Experts of a small language model.
Experts: 16 experts in each of 11 layers, 224 ReGLU neurons an expert, 2 picks a token, a softmax router.
Below are experts of layer 3 (counted from 0) of a mixture-of-experts language model. Rows are named router (the router's row for the expert), gate (a neuron's input weights, with its number), up (a neuron's input weights, with its number) and show model dimensions 128-255. Each number is 128 + 32 x the weight over its row's rms, rounded and kept within 0 to 255. Numbers have three digits each.
Before each expert's rows: a language model's description of what the expert responds to. This comes from a sample of Wikipedia text that the model never trained on.

# expert 8
Adjectives and suffixes
router:133130186133087107120203156109170184102182109115145090114085146173143158117129184118179168134153156104058092142170097181141178121076144136118068139171097121113112100103186122158137117101081129127086113161120091139155147175183149131152142138098141156078132110128121110070119156156144111141119122128092114078079069089156168140118091132136157121137057156121112151147076142155138102125146
gate0:084129097136091123155143168125120158122130160088073125167082207173135131137138115179157165085158145123098114129114101126105132077135131178134075154149170097127133138179135116118117228098132058166183095141158108108157088104104198144084091068133145129127153074125173123146172170148110159092158155048116133105153159148133082114178177106132155122178175115085131130145133103101158156074130
up0:113137146131142119155052151145131104108087141097158128120165117141126102094141132065126106135141125097172109084100094186150092148134153132144114102108096088076089132146139087208116106092126096089122129103127158115081149061126173125150134166086154146136155165150159152085135109127166052147135130108165108192131168080114081087082124145089110128106109167115091192122126111173107044099100
gate1:095100126118071145105123119169128136168121066143163148165123160089101135179092087111123076101096149089101087079162130134123128150036207156164162194093160161211136088123136039145055107100115121144148141126095157136129139110091114133178146144136153150108159069124112088181123137238162157131116100158166134173133098131148105150090075069130134112029107098115115093071099136119106096102151
up1:120117114143091166101182132152167129131144079082126103140153153108113184093150112130087174195134129126085117142127120144064150139091177146107095110146189152175096125119148147179068142139093069155126064115196125135177071127110109111135129112126136139151133133122082118114102120106173121171159190096154138080102208105104126170093183130119128139149100119152159093128129118105160085149120
gate2:130188138167049172118103129133161114092132150130119159138154151054098143077100134139111100157094080175114158160146133141118112101161144136144089138116066099151164137140082067153121149130119119130184062083081105138129170098118114159088160153145131092112082160149162147104096114135110149154157142109178159141121135130070132162131156172084151114200116104105122135082153140171104118140104
up2:105096123177142134184155105129099123137115053145132142123173132093124147115074116147129144090169170124083091123142101105129188082100135099117090074132160170116093122109125130130101131137094123196157104188164133152105118188156124070153164187121105091148221174079121181114192115174150193121153084168152129155108160123138118204089082108086185085145151186105111129131131073197140183155152
gate3:128146141083114146127123077086141124153177142142137137102084050146122137130108103111135083089155147192118182152174165095140070157181158141142080122111078103109114132106201072095117172165120155167143146164122118169130115145083147095115148112092154122119152157174160114098124145130149152077134091124112088075135097117165065150121177147156168105108163158081078142145157157072093097105123
up3:127165124086147130115112058167086102226182105150177072128098073095144165100117088131162146136143128162095128180205137095073116160044057119101064092147122149134109112151126157089107131152149139165130091123103155161178082166105145102158173119140054112095123110150130128167123114091146125137146136116137109078135127108097118157126122108175151047108161119095123116137116146096133127109129
gate4:131098128159148138134158071089126117160176175148163129068065079180098135087154127128135103063111104161162152152168121066129155157118143145137123175091109124164109137147097150087127130124140072175115121071210137110108096180070110169175157152122085144129116073115172083160108170111164141163128137162129139089135182125162172094126131146187107156173167122108095110080110097121159156168115
up4:165138171109110125142118112154155112119114125154178121056084121142124117144106138158085141135068121135136147125142102071112163093138126152147142180146125127171104137100123123136133114142112152166151123086119104104042115089140146118131114100087158171120163111176130108122132072139155105084142151110147135157148163093179160071098130146156077072122129110102187147111097202139089132131087
gate5:111156097168165138112131160092131128063138153124123125094112144134147180151167134132172142198134145140146131097175143120085139071160125142115091110158159105100135140094125135147161112119150071175145122110065154139098142192099130119151153162118173148119136130168118086104126123065099111100128125083150108128213168125162058116159192095163126105173079057109146134131144167124099105205107
up5:157139071133164108107147130114152162081103124134106214147075156128098146046124170109106095123098137141155187106152112169107146135164170131149139121174065146061152096125065152069074104132109139184077124087152130138123101115139073163122142156123178126113175146128109101123108115140092148139128133097093117092125141207146126153130125174184191165141158104136187192099130135159117156093078
gate6:126137149059199138139124128107153127154094158156084158079171130143128169098130130141141151142110094126093113122155183136077146182145183126142119134139133123146111111135144110100163093219084177158133137170107173080180155146175124150108179083121142120136127184131105135146123097097142157102142107148135076172080106162116120155179100162143133121148085118076141153136141131149085152059134
up6:170111167120134094128113107099148203156102074136083143111065110192141198095168122194138168139121111055108085111129092123099140105117141154082176072165103148144150120135198120133084101123120194098112119134132152075143068122155106127108169098109139123059110135109119154146116089145094101145138112100113110140106101088121121140038146119105111133095098100093153122102135113135106111107097
gate7:165135117102113138102205193094145159169105100170077090218091073143095063131171160147106144147145077171124084182136141075125095086172164163119185188083110141181105151129149163143155123115145113104078164101178137147136145107120150126116147147073129117068107132138127098191081128114076154145130144122058174102119134129103166192111155131186107190133188094135151190107174099116097187125146
up7:147101162154147130087155134113118093177129122117153105135100147149188173150118182119105135095074107183125109131096136129129124127121125197192146128105131123132114099131105131099085148188088108153129116150146140110120183119134163136088133171109136104192098148110133151081127137129184117106141157141115167114130117172089143132093135123086133109109136133153079122131157136150133157121136
gate8:111067148102166114148159086133159101146127112096109094128161172159088161136103137138162080159113104101104146139164213121098139068121118109155125129098116105192111087095081089113142160115174105158117122123098132188181113105080160151127149138131210109084147175149118125155072135105114119123127107154097111170114062105159104102085181130107161075106153133123120075060115154121146143170099
up8:093128105157130158156166117134126150115144110127127151094157151106090158097187180130120134100156137117119044140158118103095124159115153154107168114178094139117108143147139155125115099073120199137095152161136122111171191096145181052114134177149157169170107162107114147169157090153140148110160174124119175109134137114078191134089152149139132086126096159158189169078074136143108168097098
gate9:138122066116078193111075146145107114103117145106164184161123091082146129085124136074149118091075104081132108144145109144102189150072097117098146065102157146145164115123146160155087162111147145176201123120095157155138119085112041123098141093105095199135157159146077101100174146154110129083151125065115123138163115166118060104167143156111149165084167082121104121149128152175153186113030
up9:151203154142223108121130142092131118123151129124149108070125132118075097086154113122151090096079156104123171149128151135141102156113089150221130116100113102117105155091146138104155123071120155090109110124137133116136154150181167079148147140230182092087152062166130134094134165122157136165181107113080128093101193124166123085139125147149109097119093189189142155095181098116137059136123
gate10:122139128156151160137070115146131108123115104121132082138076133144136172143129124212140100103148154111154138184156126103105095112130079156127100095196101209113133105125144126076200153094180155135129177124163126081128123145115182128114137113147087077182082135098139148154175095130154158098087079159081153162129040115147133105099163133109161196120155136109116151053112128103076147133116
up10:075154179128130142161135157109123109127175121076129129174160158150092142158126224199142178159103156160156138113143102137113145094174184128109139079102081122209138148121113159101140167149153145114162124193169116124099102160138120136107147135146142175060173113146126140089144168174138155179131181177109107244099059121151125187101094139080126063088097135076161163098084107098108177160095
gate11:147089146136142154136107146102167146152064130156133182151091156140114138091141152190110130064152169145124073081090222096091198154134109136097145136098154085061170148113107080100105136104142193169175110157088113074071116039067084059146115174148074123125154145055129136160086137147089111129147162134104096115111147132073159158129157166117162108152160125137110079125142128142173087124114
up11:132117080151110109142128146134157140152086040053179117149095129120158198092098127120087122076136138170175184141132153067164099151114149134117169111166073120123129123073123136063149171097164137140095054168042182093147124131151174127152134109151074177095149115093131078111068133081110180104050091125104138125090111142189095154197124158121117098123120134163149140124056094111172081111129
gate12:155125128172131161058095079093143172108118140165142058127111150160104149148087076163126093147145095146127087075117091140165218142136166141159152122142107121133142117185146136066105152106169075121123193151120129135138150154134145092123156147125082089173143179128106185129107118151077110145121145124118092096122137097070116182133109156142115112162062114094130168104117056166138146172090
up12:138063132158112176074117133089057141134158060123178106083132114105121090091137167154124128115051124109152128184134164138154202140129131091132116094136113116099158119151167101171133146073132136138112145099158132123114121040122138129143126144079123150172100151094148166109149088164155109120178151069077133178177169173166121180143121112097092132127087169153151123107106121097156122126103
gate13:120134126094159143127086135123138130109162127120135122190145086150107183128126115115123159079124164157132120114095166142087172139117119141095139135159062076162153150103146129099149108111162122157098173107172166111067149120148148130123142206138134192093144094094105154140141102151149118174091145118080145239131133126132184153091158178133174043101146084100128161170151125112122118150056
up13:161144150129124133107134108108153142093164087145121137094076126106154067108146192125104113146136149091159157098163120096093102089164151168175155130111173076158062089163121144075149115156129146180146137147129095045113136194135072134115075083121100142105141105146157109142130119096124142135188098127086106167124139099126139113078152132149093100117135167120159083222068123165160145077092
gate14:061108064112149074132099141173139118091139125143125121169141094145092146125162107134166136110142108147087079110099174146127143145124119159182181134139115133114132089168145039145180138120131079162095124128117166075098118107108129154178107131123139099128152131181102167089130159131115055111134107185158093161079170138122103110133111073142139110107130099094085126140130133125170129065111
up14:025155069140101146114077053113165060149174160140191143093137146127141103138154104098077098118154123164097151087110157167135122152119183165130151080150116169090093139138135123144074165151167131139134125139128095135144133131136155113075124128073111151092148153143086109154139128085191105131182114119088152076116170104151131211103132171126144155111131106142122172177120194128107183136104
gate15:127130121105154157120145095137125163168117149137079100081171107136146126135150144166122143155067112119116202118114147149120065115134083204130159116144145106143134126096143171096114169135215136133120118109082167078112163066128137108124161124169139109173154150169061184105122205140156130108145152169110061129180135079077097151166123159086141078099099107121112091097162107123086099151130
up15:151147107106140100087120106107126103154137131103091120080157099139123131103132109075088125101117105143140138132161184171159125081148105121112113223135120117164105181147125102074118089091119112108178143160202127081107157170124118076215167081190188125130170084086142113124134118130131126145138164075143115092099131075154118157213095148190061171136049138144132146117110080115140105096118
gate16:142069143131135165119141111122159124124099125115087077174217108092134168168136123175116132071126072151083152116184177102099134121126118208055110138112127109193112130119125171161134159119102215181060182090134133123152127151185075121180133181088117105108127190189138202100095143145103129143156110152126090095118123078110174153149118144134155169144087099142115170141123120122174175109106
up16:074151139125120140100122149043148195131116125089114172156134125169116084107118083129142067133126100119211174127088153107184152135128124079131134121095153161100101142046109123156151189079152100093105170166096071133053190182129117155088051128131107112150137111112157123089122192167156126087124145137128159147160091138127129123105150171105063096140137097125133074107183066070108138079130
gate17:081078153138168190141130147100085174071055169105151116159138140128091099145192096161172165180076116125092166102191137199128141105154087124146166077134108137145142194137120118112116107134121034086113138136142119115109066102129101151128103103128195190152151104161136160129128066175094132127134118149108090062163075132164129180115155126132089075121101138080126130109163097104130182104132
up17:122127117119100114113174133115118106093163121097123110110106153151112113135103094128112135145126140147127126072102179103151105110076097108107120083144075108122139162169186107102095111153100158129125155129141134154099135124119136138125127111119080114151170099113112068109162163128087079037172160110155166095104175209145132161089083101117111137146098140071135122170124168093199165127083
gate18:178169104165117189156148092046075118110187159127153087155039109093104128092133138176131175190143168143109053127162140108179095108176156129112110090143066152117116134130128130167147098165134075132150148136119135096113149104107137109163117114122126110126113131215169098141110096149176166120108184114091099137119140160105121108125115088171127148125138134193188098144110105121143132185098
up18:108125077127115131125102109187168112192097160139113128160155169139042148087095130187146125106112138090129093098080177123143099152159136165072123102104122091116131159117152140130121093163112139091154160135130126117074146146119157205117121126185137141092152111101113126158159117112168198090110122132153177093131103107160125134184124154100115148134174174114160106087139070135130105173155
gate19:087084162105155132068101114158114114108076174130129175177181109102135203094159139070111150131078143123100175080174081065202088137091128115108159104133086124106155101151110050099103123159153083134151107120120185085082150147102123194109209137083107091116134082145049086219143148076104126084125081157068108158092158139141155136149137049114185091097164133142121140132186135133080170113168
up19:132132105131079123135144141070183104098076150104106148158130140101130160066105058206102189082114092096153150098122118153142069107106139166147081150100158117102109162147080066118132137119104107145141183163192129098169149139084183102110095103093102070114119122165113113145113138150115110215097142175106124149121207185163155161097143141112143116087110139171140106165110096150074078137160
gate20:121166137075090140132116144141145177123078124144166122114095114152058085062135161160063083100087139126110121099110133151101085175088118104083159200120126115125089111116160084164105157131129133089141061132100057116123100135146152115160103135158103079135095202098160143160103080131126158125077142151169101155162177118182136105152105188142124158105076037097114076131148166135112182164094
up20:154128120123199173140128173116140087080104123107149061073155091139115104142171166124180087105090106102084126113135088153130123125147097108198151150121179145058123083162126109183132125056112168173146205114152084125131171116134113138115122193122136127112108153101124121088143090171127069158121158128136117185144206065100208121126112139102161161165141197152157094122053106119141165152090
gate21:072135148176171139143178076154106132120145098136174087183124110154101127056154142152134065149120159116110153088179163143164134122151097157079165175134138103107079118154101111100062138100131102144146147143113175105082073088086195151125142103156170184065145192191136157123115157121142083143128138101188108137175126072194146096113113188075139119113193111117124179105151126130137107058105
up21:112125142098136147082092120147183133106063124125083150104209152131083103133132087078075195160141136140101104098163115168168103100122133198145087091164135119123129084132119182128130127138034117102109111128120152130130147095149198147122136166137112135101106128111122197173094106107132075184064187106108098135121175121213139132136150132146133160113081156061090173145142218094148182105109
gate22:144120166144008102135170166142166192137116165123103176150114154166161143109110071167140120054104092156080157110086111112185158147186109073145169162161160146168112135175138131204158098110120170163110138114135137135161132161056107102107163133148124095158149152196191163143104117189119174109101114173129125179145110036193113078125086126109109113120077109108040137000105148124146125124107
up22:137144141070151105186105138128126128131089164165089151093077157118129192082111132144109125114130125137135115106101132155156125122088160144148069170191107132094099139150120165097129151163148175117057152110085185143176151089103101122106145081084105135128096114134079084142138158128106110125136083070149101070077164158152112149117227089104121072140123117134101124105103127095113131097117
gate23:113137144121120070120112058090083110109135092167100175129151129133123108080116105104119118085118173089173120110119116158102131101107093088172106111156154082088184136132138161126094130145157195089151131160144114116142120098148134098117079131174167152137150194165115139057073142113166120163117091136132145116155102100104158076123094122105150167161172103076177121084209084165081101140185
up23:061056164095132022122074118084066082109131099158109117042130164152161148118203102170186160092089146131118102188155106122114144121107109091130127165143152110116164181122103134129157091162124163084160098082143158103115120100107155151154089101098115168161120121101127111112198150148139111156093108071126125128132126136106083082136200076133145090139128091085153123117122128105140141158137
gate24:149168147119164140106093114120141144085137170125143153106128123174203171126113082108105086104102128089077086097163141122155175155183125139116069091096093131145089135085117157073109155149149169181128151173140134108147168131133134090148128115105092147145183110116104142160173145159071133084168123179113130180069129100105087128161113158191185194141117109078123140111153112126137179166177
up24:123174113032110146137097105090126154135116187130120139122124156107087146128124152120165148097114117146148173142116141158131145115142106148102112111106098168162166184143127100131137180175156116094168104108159130123094089131101187161119178110109097138144121119116134198125072120153085148092114180104133115113137127123141109117129158084093138126099156104072131152128054080150117100070203
gate25:123145141145131144116120113206105128125197154059183161115145194168166106111130141135190130132178116126097104179158147137153115159130084105146063141133146122161125109122156088181086094108118155120110120123145208124150114132132083193136176136094121127120102168170169101129026119193157204165119131167192089160148184135140050151135144160135072137062115104124113064158114151151111174087168
up25:162174170119092122199139103101152169156144114107120129130145126124071128135080107156179131109119112150118079112110152108111084136215148166157117151150108126130176103095115125163080098115179121047127102163127092080161143160100102128133113180061123160143163118115158094061165075113134083133098168110165085174124151076165129118107117158099096143185097186077083060130169138063140126073119
gate26:155110160169140164158128133186089136156091102071103207144128168109169139144138134154104099134167058126105088069109165142157140110132114080155161085106131089127185127104111125125141165123171197103099117131120073134188095135152227111164162152190156117148093133111148139125110142086053151037086107116141148128147129069108103172149182152089113128159132177140110100138177104125134141074142
up26:126121174092178097195120099084184139131136167089115163174103114164117153122096097139108101116169152139175100089125129086170083127164161115109095143148155171117136104109144109122116121137118104090090084091029140131170170130142138094144130201126109161155095055116102113113144190080099131155122080150155177118084122130172062139122185167140141116163163152149106161125083132168147110145129
gate27:137144116117088062146133106173056115111105156106072132154104091152093131204128132090066121145088128088130134119136089127097165105159102116094132151123152125147151144153133187198165130126094098130121154149154141151097120092100202122139138166104081149189064130151088118184163129136119099187117158075145076170129147137121142168126113108100129156103167192115116139177149107087151184169141
up27:138118177108169146131140152145139105149141092139080090129148163156099141134136089167131143116105152126097132124162176141161139180165056110151163102070101101121163091175090125095088102119117069175147188150133132106149124113152122086146118164104107176113126138113074157172162152151094071127118162147148134161140134165178142127161192101156114166150119169125126128136153157166134085179123
gate28:166121131075134081149166114119146177149111117119108150146103117159132107165088143137137081133091111179083169165119140123106146089120155125139086137177119152185088125144138153108143130059099119126124156157138115138150085101110158174141103103117065100087117117166085164128127181135087104174101157102122143100117071097134154117155111091120119177086072142162078125129129127145139130099215
up28:117097147141087137107086114099119107136109133085141089158047098136138185125092103148122140177140116155167139181138112117145114059091156074141132115060163108112102164150148055080138193142069105148130145156128114168146158144138126116182129082179128155091141162088051132137123140042101079140095172177082190108097145151142070193152139151147120117127160155172104179171096099157085113168126
gate29:054147113141124160153178128139151132174101091126119147100132138165155110124119098123186186135169144109149122172175106133114108132122130112128159145105071107105137129124138111125099138142129134158175056177192108106124121172115103125145125177112132097133107065113187109106124092053117112159078106126168108136169161094119112169164160108111111156132090139160098150096148095126090140118161
up29:102125159109085080157205075116120108076167153132157131166059155104108109154137112123124126090173067092187121126157122199121152078144141117167174141133111112099154174082125095095110164144132136106154158138147108126145135073108119087126146162132099106105075103156171068117177128117091118152163104174143139164114099101180083082135178073092119120140080142127165126088136116153108131167109
gate30:136131106056156178154101109150184083168130064148055146098098128102089113168171159107148117132149163117092151157135097121184111141087093082107134138147124154024138142140117130135101118125121114153083163109144100128145127078093094151118115105159120117145130127091164152141104151167103092162086153135128101116116167119097122132096106147132164161101187134111151123097117175160178100157093
up30:155130146064111125081139177130135132157171116141107082087092171135182114125065125118137096167123244170094187091108142126093071112203093117107091147126133121185086089146067182172096118115092140077141132139131145119184109121172140139132121181128106117156182096115124122091117165131194174078138112118158140091187114130138159052098164092120099082148172112132173140133125124147138138123182
gate31:195100053090111138133090128144130112144098154185072082159079136132053121128113124133116099159107112129137109106173170105163148074203153171095146128131170121163122127101111113171165077184125134114146090079124157185110073162140090172156145121126129174074106142188112145119093112056139188155139072138114135115196156108143173130124207141100143154155153095166185152058186163146140185114200
up31:084104129207186160066092118096131112125107111106116110100145172130110109081159197136069089083100142120134168166111146132146115140181129080154090142159177110107122088093106177172132081051181094168109126129101145147131164084105114124102167128126119110109117110094119126121164197111148133088143104135160114089157131148076128073087107101109132160095118116107095065170147110179155132046137
gate32:131087142134108186064118132091148177148139115181149149108081088107117110110130104138126188139132166190083125169191094132050120101099122097140182086174107130148100140141157187127125124071134071154150122115081067199087133092068116134113131154035135113127112129179154121112121119165188140103138180136123116183167094132111119125126176155091151101166124189097138141121147083125128150108112
up32:100102136112112117075129117151145166114164133107108198078108112126092132131156147113154133100122090114164088143143091123119124203174110146171108108171117096123107126179128140137185144156084055050091192106142118158074103152085176126154143167119140175144141137106152204151151148181135150093129157138122137114147097115086163164201099139105142112098128180177112122139142119179137140129126
gate33:092189169128114196091107120131153185118102155152117126194094069113113177153150132168074090133129119117158108162088131221205143163082094118113130127091206146082145133138073162146165134114097132157161102046050150159151104177146130124123082109090138183146190135136143161140080072151137131132114115120128151143162138157095131140105123165167117183103160171162165149137162149141138106095089
up33:117148092090233150081169086099103098108078128109128140129132131103123172128176118135105154107146086202178107175157094189124106136118140132171187084120170151113123119130109130140068119091085119084092155112101112116142119195087152104107112171079127138124108156091122118158125122202111120134097099053096127135182149148123172131093108086110178105130095135154128127143147125139115119160098
gate34:125106099075143183120108170109074088076105142149109164139138133139163132084132066099130088153106063102146195125163193094135113115121120091141149118076138107102112109116104191123147118109183109136132181139113177139147209107080035140147140160092147079088075169184180174067160077092182100123154141182087147099097116140127135136160126140096106139101107095131103171092118120135111174119164
up34:145204174176157164173137103109226155095127126118102133104170122109077140150094119161130138166152124127155128123095138148114116109181133162106087152135135128158080166178140127072129074155091106098171148097148101122146074149147137087074136157126108165145142143145148124165134169107137156091165112101104160173154103099161122141120133143019150171127133084091157146066090073134132058102153
gate35:081133142086150137170064097128163153167129160116105159124160119120115138061165158175114140074178098078149144108121105139099112131168151122182141151158117140153127158159119130109167074116101108138120096131114113145090076031154173137082147128121057107141182192177118136179051176147152056063112141089184119111096117114121061105124133077048117104107079122123133135111101109078138152110176
up35:112170156160141110145150147135061141137174147129156111154144168142140083136125101108128095198138097154095100168127129132104164115144156086090165149126110109076098151184149091121100183169180130197096162133126123081109165162121097171197103175085121106077119100096147136196137145136095139161137139133162131155117170113095147175090111129068083141142130166167090065135098147185122144126094
gate36:128147180085184079092147065131114111101079147146129105076092157135160133110161090169174161129126120150107127147147092171102081141108115083120128142110127165132087149152131092130188164155149102130164118153151117115095194131133144127104178062130113117174193161173139135049148169142124083098106129070141155127154081120131157135099072114160162147134145130129154067105180138161063207130202
up36:140108051133159153143134151183158137117092100104104154149193102117146109137170124126156140108151145091104135134068138103168091122139127143167105145095089086076168093142117075138173140143141108175098110148109089104082139141141094200080113131153172145115152057151171165120102151147118176217136093173196107115081155067180210124203089135089149146112173154165141142114171151062086086093102
gate37:107105109090130150138110146120139164175099121108126173115131119179136105124131163125102162146107147102070089129139121156071077098104169115080142124121151194151130127126147114110146184091150032128158176154176113124174155099149084142128140107113185080091132103101161095185145125073133144188138122177108102129128111101189122111116141074074106131079113153177133129134211146072149147054144
up37:089105126136105098108079141128137160127156076113080092117089160156113164116140128059174104120154128077155152170183197058153089177091093135140131172149114132165162135106080114148128166086127123087176061146086135095131115129148137110142119103142123121076115071106159113123121106102165083131135117080056129184137028114147093141142149135128153107121107124134100129173152118109150135136109
gate38:179133143126182136163140099116147072081140158117114165155120138150080188143160150144124188135137071153163168081086130149104128147097119120123143162092072113096158158104094129117140098125143099070146136125094094147096087114075137174144161152099171132128092165055103159151092123108123184168138095083206099061131146099187093111133135148115164178081128120182073075102113116129098119144122
up38:128038068159092109118118155126143096086149116152110091062102151133151151098134134124112084090127127088126137156130112124099133189088179135143101070156127138140105181107154110129128086094119158143131121090139161082138122104162126106115171113158129120138121086188077151144163114161165170133115145094096082108141150167116087151065104119166115145170146069104126113114150179111141114077107
gate39:190076113150133190138136135133146120164176085168127138122135155099161152101193090139172133121132102176204130022098108115133121059169143119109110129085120138128106136150163078096115100106119157170106109131109129125134141143071155130100149176126147143136135177093130087101149122152177117116213074159104110182145162142133083099087140118116148147122132103153141159104181172100118131134094
up39:119144110143096141063081158130096061157143124201087093144123139087150138169117146169142145153134091121129182089113196028065116084127118137070107117135157099128147132123104139097155103137138152167158125181121156130109112109164126201140115136199133133116153127132123161110151129093100170109143109157133097158126144069079097114117149095092138196152160165078180060168106113105139118083154
gate40:138118140140201149095160160158080133202174160142115125113138184158170086070070123181120076104172132158107146115071135153134159152117094103154209183158102102135114083153168106158122145139103062097163131109179124135128054082153144109088168124094133153105132121142147140104173135137146071140097114106131124104116132152145161099115175103142080172147127150154102128140184092113114119121129
up40:118174124166137166082058163144132097157144123172142114117138125137082080092125154120132068187140109129176159106128083153107076149074125105117120104091168123100090119126106082124117131152148094161133132143098037176129144116138116167101062089108144133166120159113093173104133135119141098210103142125117088114072169096095075122166158124105143162097121103122098126137124177121142087135139
gate41:156090175110081125052108090149195149086170127032181144111104131108094100109090158131134171102111130133154124150179171152131137146154119164101180177091110141118147149125128120098178149126107119167075126105108119149134102101060131146096139157106117146168155127156126151147166092120114184135170172098085160108177115104140140115178146142130156152168155175115184154113150105134111173161130
up41:141172192134093159120141112083122121144156119142120094114104169137109168155098114117092094112100074135102157145111111048064157096130131143160172167153041092139087178131071099163163118171155149133101115187176133159064171135150114136185119112096165052194097148083098155133177168114146152138151136113151185097081153119196134123163087110104130127087104099112107138145109074167124074100181
gate42:104170120152130131068091163108134147124117097153159136092112131151136117183147081119125125169128101137113147113164057115160154099134108187180140109114108046152092184146113165146158076116160153077166143175069148137128108160147129134155106132173115107121134155150175127078126137099166134158149174161142141116114044146133120090127156186131091132155145110095103133120140110150123189161134
up42:203137210131141126160139089121100154125108169130113093110106149084169106155156062109103153163119099145120066157094073132177100139140126089113132141143148166100094143146087137154175146125113101124153166140130194113122141152135152109133085105177106126137126142143104098084172126097121135221132162142123084160153147150120158072099133122056104143122124092161146157164143153144119137153188
gate43:123114172102128135171166088155104154106120102095156090125153180151151121113159121085135182147096116105124107110162119105113128138149152091143115096179144182064196143187125169127158140126147192176144138151125145124150120158164169105089154102128110096073135172176121131135169146169133139095099069086094195121118157134105103135095162123049168154151125107124113117165122032171186102148113
up43:142119121156124120165141143178143138183155114119165149131149109124144102159138136112139168131126134129130152184127119131162137116080112127126162155167122125143136104135088182131111134128135118127149109138178123072167201096151128098127108159143100165151122089097162056182094075087173136154149158140102125085121119122149106209195160116177112162062160182138094164111093124046137084117129
gate44:092134125132154105118138126082111106143077118102152189178146167145094097075107082152148106208138099180115143060132129108108173144120134122180080207141057041107088095141124088116102106152113187148089089171162158143167155101090168139112151199155129119116109152139141128144109052133151100109163124104057179131130171151103133186155147083134150061154176093113144112190134151101120082089164
up44:164104111105182087154135187152087148124150098151147143153172133149092076071122159126112120075060095120145181140128104177175082146148073104061197059123109096102169135134109209122175100185099108178124087094090117105143080111092192091171108142134114116167075138112126216167188144050194146142095146136169125151135122102126126132128120076142133095129142186096141131149140123149115155139153
gate45:113132142086149179116147116110095100138180127119131100090131069139108085113155093111113120161177110148126155122159091133148122103127132068157143129128133118126188155158088145092137073159095070168137145169137110135130112149020077166097125126062119135135127179143118128110120129090185116090155145086128134113125104080107077167162161123164151100109124091150105104158132116110084190093084
up45:181126174185115108069145088152134131130132126113132136123126157134154148129136142134157099176113141101166086169075084089102138136081131149146120156171159164112155157075132142095079107109110134127124155138128133150038084109118102097135148182165106142170107124124076149078160092138081130091146143110170081103075139184169116153147068109156159133100096109141112095154136184150132084117153
gate46:065072127130094134105153163128101109107098101085178106168086157157121134156132102146136144110096170136121114172129146132161132129167136119154159142104109116173123126157147154091067132071141084139133135162082152049108086169145165113062098044125110154122103097132121135142120146121195154105113176133135096148062133139134125156185175091083144128150177078107110092143132126163142074068079
up46:149097038115114188129160067119111143134181180119066141105136094151128110160115089162162037131158111107165114126135111147102155089182120086151063108160121108118127132134111084133159125150172149138123161153116182119164146141109148128161122137090129088123139114142170121088118098208099106099171105131107099105151164170103164166111060152175124155165152069102064087093096142105161149115121
gate47:118145070198123168131102118068181156120142092140107112114132126109151116088124136131161081169055136135178098097062131129145130142096111168154156106134149126051097055074080125155175132135140045124116078213161143145096114112114192169158126133079157156112070180087072098113151129095105132094129137164166123144190039122171177098133146068128126148090131113126108116139191126089061157065152
up47:124167109148141115129068163123141163080127125099136077093037104083116124161112094137106135136180146212135156144190115148107147154147132081139124107111099152094090064156136141131123114137122232090151115113133113189150151195139147082141137129155127068139056112146168107106132135105126089116133137202189118170131091169146116104125137146119102103132165146143100172141136167131155131165131
gate48:125126120081126116167128103096136159157091156116107148121072049115133140055093130130178159108137110121155074116146111108117137124157162126117139121124057139095091089142094184095128066094082102128148173127162152121100116109127201123056099152156128131145144122144134148154118144147151096147123106077142100103131095115129114133123084176084104068144115131182185142057128086110098153110115
up48:085151098095151150114158137141105184063096079131177153081108056131128149143085164136161099125168170103132141173146146090106115149133088123197065147108079129157160098137126123147107049109153151041125100103140061159138184072113099143115104118135130144132189099148144116161125120115142131094118112083191046115136165120159085061130033122091142097115117069113150116135091137163128118103089
gate49:175112096122112149154163103138166118144067150159219190143076143141095153081114136129121172141123169192109099101130105078126175179125165109117115171126103131097133113133161094118069125110133168161136094156062161087136166093119122124147152140180155090100134154068174132125126143093057122091173084142154092113088113156136106168123129149123112160204131168086141119146084086142068134119084
up49:089157154104083136084078132114163146192135121132092093073114121080104156098163111125130150171085127128135144205173115106128105121100142166134140099123105137169087103136157088090086167092149175211049137106088196110101115098087119168151081136165115145089127114117032107142143076133176110125149151118152132170118140128128128102130109130102113175124127139104099138082143107054170103085134
gate50:085106166158122044097138122124145151091119124162072132156130106174113097101148136151130168139153114132131086094190152104083089128180111110166133166173091077124097131125173111133141093133151179153146169150118101058155154110124212143080112105138130167118169104129078151119098118169099070128116086119118134162089175105149140121128115144159156095130114109104142159121118150108097127110144
up50:171062113164153132151131124130109124149142134104193158184091135129101074114141131140121141164123125155164160161094142139075132123089068201159152107104093148124138159088103148126088140123138165095098080167138107178192083098169146230119165107148130115157117137077101180124128126084093183069110098142097105100110149133125133134104079111151086116130138142127212227150166122152134144156079
gate51:161099166149157155136189092135109131143112126119107103135130101189119199142112184114131099180088094079111148112168121108135109110094136110147153104126108149106137152120135137099064198145147168114101086112046156158110096173132158189102133104144177152141112146184112117146141134186093130111115125137089069094123156061118147202133121098126086127132187015052147129127122097127167127142123
up51:130158165106108161151122127129140158147183103179094110101081113130117159163090146078130146166126110124134154185176110148184147132101160072147088100113124164107178119130139185143143158141099164126096152096131122160092136148156083088159137177141149154193152138095070078115141100126162182127153136169127099151114110121126079093154178109106165116118154119102168136153126121099131147148136
gate52:121142142091152150163126115121117127110086113138110141192147090180107160122134111183125144131168102129167135116148156114136123117125170156186158100134164172112097143078127201116080174143144112136154105182131166110125112123137066099133120119158167120166082150077101125166078173042096112142043127139134119165178136076139075117136134084093137141108168113169175107130137145134128141114171
up52:155119071092156146156108151199132163154142152089094173140134129140155140147172105128124132120130127106094189079181163064111093165171129142152090115201123144149099114196107158111141155164111119108111026128114122159072081135097190064118158160123138122128123144167106061172168105149120139112139106083140125125152185175119145117115070172064121114107130116132152095128148141140131136156143
gate53:096169097101135119121160145098090164174153146111093137174141146095128142116183157171097175150186096115126128112144154150116124162139172143131164174114116084067069166159161161075053162136069094139134126140132159150139112095123084154166088123109174152097183170122134139083142131113109112174099185080146181077167110148140175138193121164175133143171082112150167128091138115167100159152162
up53:119091120113070116152108159117097182128081118100145125157149139136098140132108150130105096140120157095127088169131132103139118182150116065033109179140144112181101112088127157101157177092160142135131071157107120070153152177098111083145120111049167123133072162141106094168106141112141050174104117108080089100128138096101143114132180153136144158126142130145107090138088196140101132137175